config.toml
d_model = 256
activation = "swiglu"
router_score = "sigmoid"
normalize_top_k = false
norm = "rmsnorm"
norm_eps = 1e-05
lr = 0.00749
beta1 = 0.95
grad_clip = 0.5
batch_tokens = 131072
steps = 3616
Below are experts of layer 4 (counted from 0) of a mixture-of-experts language model. Rows are named router (the router's row for the expert), gate (a neuron's input weights, with its number), up (a neuron's input weights, with its number) and show model dimensions 128-255. Each number is 128 + 24 x the weight over its row's rms, rounded and kept within 0 to 255.
Before each expert's rows: a language model's description of what the expert responds to; "mostly gets" lists some tokens that are sent to it at least half of the time. This comes from a sample of Wikipedia text that the model never trained on.

# expert 11
It responds to: Line breaks and the final pieces of names or words inside sports or election tables and headings, e.g. Bore-ham, Fre-man-tle, Pe-sch-ke.
mostly gets: " ±%", " pm", " Brazil", "Description", " Liberal", " Jersey"
router [110 146 147 152 134 135 110 126 114 136 112 146 135 134 152 104  92 121 150 114 112 154 170  84 144  68 125 145 177 126 144 121 142 147 104 123 120  92 121 118 127 124 109  80  80 117 107 178 109 161 147 114 122 115 109 151 150 106 118 118 170 141 131 107 135 144 143 163 133 110 154 136 122 151 105 145 194 143  90 157 128 111 124 147 112 139 153 111 116  98 107 103 117 108 154 118 135 134 146 171 107 131  77 142 169 134 140 137 124 144 135 110 122 170 125 109 165 165 154 143 182 128 107 117 152 152 156 142]
gate1 [132 102 153 131 118 117 112 126 151 114 121 111 113 112 134 111 107 146 163 122 147 121 149 100 150 130  87  93 144 108  87 131 133 154 112 131 147  92 137 148 108  78 191 126 141 159  86 132  99 131 140 146  83 108 101 146 204 137 136 125 156  90 129 116 110 170 110 140 163 105 148 137 144 130 115 101  99 137 126 154 179 136 115  96 128 115 131 130 122 128 151 135 164 134 114 125 159 155 135 112 143 126 146 142 142 144 123  66 108  99 130 131 107 171 107 148 119 130 138 148 121 107 141 142 133 106 137  92]
up1 [140 146 106 164 140 172 135 125 125 111 132 160 108 171 136 170 150 164 130 114 135 153 120  85 137 127 100 112 129 137 113 152 124 119 127 144  95 136 160 119 146 156 122 131 159 161 149 178 181 102 100 107 152  74 172 137 109 118 105  84 126 135 117 150 125 111  94 158 110 155 132 160 129 131 121 135 160 104 127 164 134 129 116 205 108 116 103  79 114 106 133 101  99  96 115 126 108 150 119 146 168 142 116 145 136 156 116 119 108 168 124 166 131 155 135 101 154 141 135 109 138 109 142 136 126 127 154 149]
gate2 [123 149 168 136 133 101  88 110 121  95 164 145 165 139  80 114 139 168  83 151  96 163 115  82 134 140 180  99  97 150 153 112 150 143 156 123 124 111 118 121 117 155 169  99 136 155 118 120 172 147 119 103 123 115 121 165 116 164 169 180 129 164 114 108 126 186 137 137 145 120 101 117 106 142 158 103 122 132  97  93 122 115 142 153 152 148 140 117 120 132 124 146 138 133 126 113 128 145  90 132 161 117 140 142 108  97 142 109  94 133 166 132 100 150 145 144 148 154 148 157 176 134 133 148 135 120 115 106]
up2 [102  83 199  91 135 117 140 117 171 151 102 117 106 160 107 134 122 149 114 147 122 117 128 176 149 133 168 129  77 111 117 133 143 106  87 136 137 114 126 114 172 179 146 163 117 116 108 134 151 161 101 146 125 119 121  97 133 149 159 135 128  92 122 120 112 166 148 137 140 100 147 113 148 165 118  88 169 125  87 163 144 126 172 112 160 125 111 135 158 153 136 164 126 144 130  94 150 137 196 126 116 125 136  94 163 126 129 116 145 134 118 148 123 149 124 121 149 140 159 145 148  89 147 159 133  86 136  99]
gate3 [100 108 162 135  81 148 112 143 118 115 139  90 132 130 155 125 114 170 137 129 127 137 111  80 142 131 169 139 130 129 133 128 136 153 109 122 151 130 141 145 147 120 127 127 157 127 124 157 140 105 121 144 114 139 141 134 135 136 107 101  81 138 137 146 126 165 126 147 133 118 113  90 120 115 115 168 156  81 167 169 131 127 111 164  72  99 176 147 118 137  85  98 117 111  71 133 142 100 152 104 138  91 140  94 142 113 168 131 148 118 118 121 105 147 128 132 144 121 142 126 103 123 147  67 128 155 153 129]
up3 [137 132 136 105 116 144 137 138 110  67 128  92 141 150 131 180 126 113 151 133 108 135 144  90 134 126 128 118 128 112  75 140 107 122  98 110  71 168 154 173 129 120 151 132 129  94  75 160 150 136 106 118  89 117 143 143 163 150 140 112 119 125 128 182 122 122 134 113 101 108 126 142 142 134 107 149 100 123 157 124 169  99 166 133 126 100 171 149 135  86 130 122 111 106  81 110 178  99 134 122 120 107 123 135 152 158  99 111 150  99 125 115 101 105 121 142 125  92 132 168 123 132  98 146 131 132 149 102]

# expert 9
It responds to: Second or later word pieces inside names and ordinary words, often after a capitalized start, such as Fo-un-tain, Ve-ter-ans, Glo-be.
mostly gets: "He", "She", "An", "Jo", "Ro", " San"
router [121 186 146 131 141 126 130 132 151 150  76  95  85 147 153 133 101 157 156  63 125 166 166 105 149  93 129 100 148 102 163 148 137 130 154 155 165 102 140 100 168 114 112  91 100 119 125 119 128 143 111 130 139 117 127 142 162 104 120 140 130 128 115 147 102 127 167 147 108 167 147 121 115 143 130 152 184 108 138  99 127 139 120 119 159 177 132 116 129  95 127 142 151 140 160 146 101  88 124 114  81  91 102 173 109 147 143 138 115 200 137 111 112 138 114 136 189  96 161  88 131  95 116 107 142 139 129 122]
gate0 [ 91 158 178 100 143 182 172 113 140 149 114  86 113 147 156 141 116 124 152 142 150 112 115 104 115 163 116 161 124 129  88 142 121 163 129 105 156 146 133 123 116 115 120 170 131 122 150 146 147 174 172  97 133 147 140 161 176 125 139 128 142 146 142 135 140 125 130 155 171 127 152 140 153 130 131 118 136 146 107 128 105 107 129 101  86 180 109 109 147 183 163 144 137 109 143 143 128 164 154 148 139 124 150 122 116 162 153 150 106 130 148 105 155 162 133 121 194 124 121 116 142 147 124 142 126  96 101 111]
up0 [150 100 122 117 119 119 154 151 119 124 145 186 139 160  83 140 130 128 160 179  85 115 114 126 127 122 159 118 153 171 164 102 143 140 109 144 127 100 130 126 148 176 147 110 108  92 111 129 138 125 114 109 150 157 156 171 123  91  86 159 165 131 123 124 112 142 103 136 162 130 146  81 118 111 148 163 145 122 142 168 130 139 148  92 157 106  90 143 114  88 105 132 124 106 141 134 137 133  88 118  95 153  85 113 128  93 166 114 152 107 138 138  86 146 121 139 124 108 128  96 141 117 129 158 127 123 116 132]
gate1 [103 131 145 101 107 132 112 105 117 158 134 130 149 137 102 127  96 107 140 137 136 130 129 149 129 148 143 151 140 130 168 145  87 147 131 134 179 137 114 131 170 125 127 153 116  61 156 139 162  98 130 131 126 107 110 116  98 145  80 115 122 129 139 142 142 183 163 152 192  92 114 153 140 128 104 137 128 132 163 131  75 117 116 135 137 116 132 111 117  71 130 150 179 162  88 128  98 110 133 119 165 133 136 166 113 180 109  99 150 155  89  94 134 145 119 118 125  96  91 145 113 103 121 116 143 172 182 137]
up1 [106 128 136 144 144 138 134 146 104 125 141 135 136  99 143 144 141 135 136 130 118 130 143 127  86 157 159 128 150 153 150 144 138 156 118 152 154 139 116 121 129 116 130 152 113  79 144 136 140 122 181 110 127  92 125  97 113  59 106 191 107 138  94 176 126 126 133 157 123 100 132 154 146 119 111 109 139 181 146 120 104 128 141 102 146 168 133  77 126 151  77 155 120 139 129  88 130 142 151  99 105 130 126 150 134 169  74 134 125 153 139 108 101 122  99 110 164 101 116 105 127 119 126 107 117 145 142 182]
gate2 [102 118 127 108 161 136 116  73 130 135 101  73 148 133 160 125 152 124 121 122 113  99 152 178 117 160  89 123 129 122 169 147 116 162 122 114 123 115 115 130 175 169 103 160 123 126 111 114 140 146  69 147 139 142 111 161 119 111  87 122 123 124  97 160  92 107 135 125 128 174  97 175 150 122 103 146 110 113 138 140 146 135 116 125 108 134 141 126 110 148 107  99 108 139 118 108 117 133 163 138 119 138 172 109 140 131 139 139 117 130 151 189 115 101 111 109 107 132 149  99 140 157 156 122 130 158 129 105]
up2 [153 151 147 135  99 115 146 152 134 112 164 112 133 120 154 124 134 146 152 126 140 122 122 155 138 132 128 110 113 133 122  91 109  95 132 133 166 154 115 145 135  82 115 115 169 151 108 127 125 117 119 131 147 117 128 132 140 162 128 121 100 150 116 139 122  87 165 164 140 134  98  89 159 147 121 108 148 118 126 117 154 136 123  98 145 127 128 145 134 148  89 125  99 122 110 121 106 164  93 126 113 104 130 147 153  74 119 152 136 147 129 149 185 165  87 122 125 116  95  68 119 147 138 144 150 119 174  98]

# expert 16
It responds to: Later pieces of split common words, usually suffixes like -age, -ing, -al, -tion, -ture: discourage, campaigning, informal, arrangement.
mostly gets: "ture", "ming", "cular", "tive", "ective", "final"
router [160 145 135 137 112 166 150  93 169 145  91 112 146 102 190 111  87 107 103 103 106 119 144  91 132 172 145 139 176 181 151 139 136 121 156 119 125 163 145 100 163 130 145  78 138 132  97 131 117 113 129 117  86 115 120 173 146 153  98 134 126 124 100 116 140 141 145 103 151 154 135 145 124 153 103 147 159 111  91 119 158 117  90 129 145 160 127 124  74 104 150 119 124 130 156 128 146 137  92 158 109  93 124 170  97 119  86 143 145 132 114 116 104 109 147 168 146 158 141  93 150 105 118 132 148 123 103 148]
gate0 [ 78 110 107 104 110  93 131 157 117 140 139 175 116 105 112 157 104 114 136 118  94 128 120  84 156  98 116 183 133 143 116 143 126 142 123 163 136 109 130 159 116 101 143 149 121 132 110 170 114  85  85 109 118 104 118 150 116 138 119 137 143 167 166 119  99 153  92 117 142 131 104 109  88 133 110 136 153 143 102 128 114 140 125 175 101 138 130 129 137 147 131 101 149 115 127 181 146 131 150 122 119 136 109 163 134 195 114 135 131  85 115 136 140 146 142 145 123 127 179 115 154 123 129 159 174 156 132 103]
up0 [ 74 118 135 152 123 138 141 154  93  96 151 117  84 115 135 159 123 119 171 122 152  88 116 117 169  87 127 130 134  91 129 104 155 137 116 136 115 151 130 147 142 159 140 140 131 112 103 138 110 193 105 130 127 149 172  77  81  92 159  82 164  94 128 146 108 107 117 129 136 128 138 123 137 134 147  85 126  91 124 124 143 113 145 138 141 120 124 119 158 129 134 132 136 115 100 135  84 126  94 153 111 151 180  99 127 150 115 144 163 147 149 119 129 143 116 141 159 158 100 128 111 125 124 141 153 125 117 140]
gate1 [ 76 131 114 154 141 101 124 100 140 148 133 104 156  99 163 134 129 120  95 119 132 107 130  94 156 119 137 103 116 100 128  92  97 115 142 139 135 150 121 126 100 115 108 151 130  90 121 120 142 139  95 115 140 132  90 136  87 143  93 106 125 138 178 140 154 118 155 120 173 126 148 129 125 115 117 176 149 137 137  70 146 134 120 133 132 105 168 112 156 124 130 156 181 120 145 142 182 121  89 125 127 110 177 127 144 104 125 154  73  71 133 153 147 111 147 184 121 145 149 116 153  98 136 109 161 130 123 118]
up1 [108 144 131 125 154 117 105  95  96 122 167  96 142 114 122  90 109  96 101 149 133  91 131 101 128 103 175 132 109 122 111 178 105 127 111 102 123 150  94 189 137 101 148  98 111 125 126 124 113 135 130 124 125 103 136 129 151 139 144 140 138  97 101 130 134 127 111 114 106  71 198 138 109 142 144 113 139 118  55  97 138 168 133 127 107  90 146 130 111 163 163 121 135 141 157 139 147 119 139 143 111 111 110 106 133 151 112 139 115 107 140 142 131  58 151  74 132 161  93 121 122 112  82 149 105 165 117  80]
gate2 [137 155  96 133 160 136 121 118 130 164 135 161 133 158 161  73  97  97 179 112  81 143 123 143  99 133 147  50 145 152 143 106 136 118 171 144 149 109 144 114 157 114  97 121  92 162 120 129  97 148 159 128 142 106 129 119 143 116 169  80 137 126 140 175 126 120 111 139  86 102 138 113 154 124  97 143 158 126 120 122 163 148 126 130 112 135  99 137 106 111 127 148 135 116  90 148 105 179 131 133 123 138 129 118 154  72 113 129 114 169 170 158 121  99 119 160 145 110 146 143 140 116 135 171 158 161 133  89]
up2 [139 113 140 134 148 100 130 142  95 128 136 106 155 127 154 126 184  88 129 145 146 132  97 118 132 122 109 178 119 149 112 131 146 160 130 143 128 144 122 148  83 155 106  97 153 111 131 137 142 118 105 179 113 178 136 110 141 129 118 127 131 119 119 129 107 165  70 158 147 120 142 159 135 115 130 124 127 163 128 129 140 130 153  58 108 162 107  74 157  92 127 123 122 129  90  93 176 115 120  84 100 128 130 137 131 149 184 123 158  83 147 132 116 137 113 130 137 145 122 165 135 150 118 139 127 165 176 141]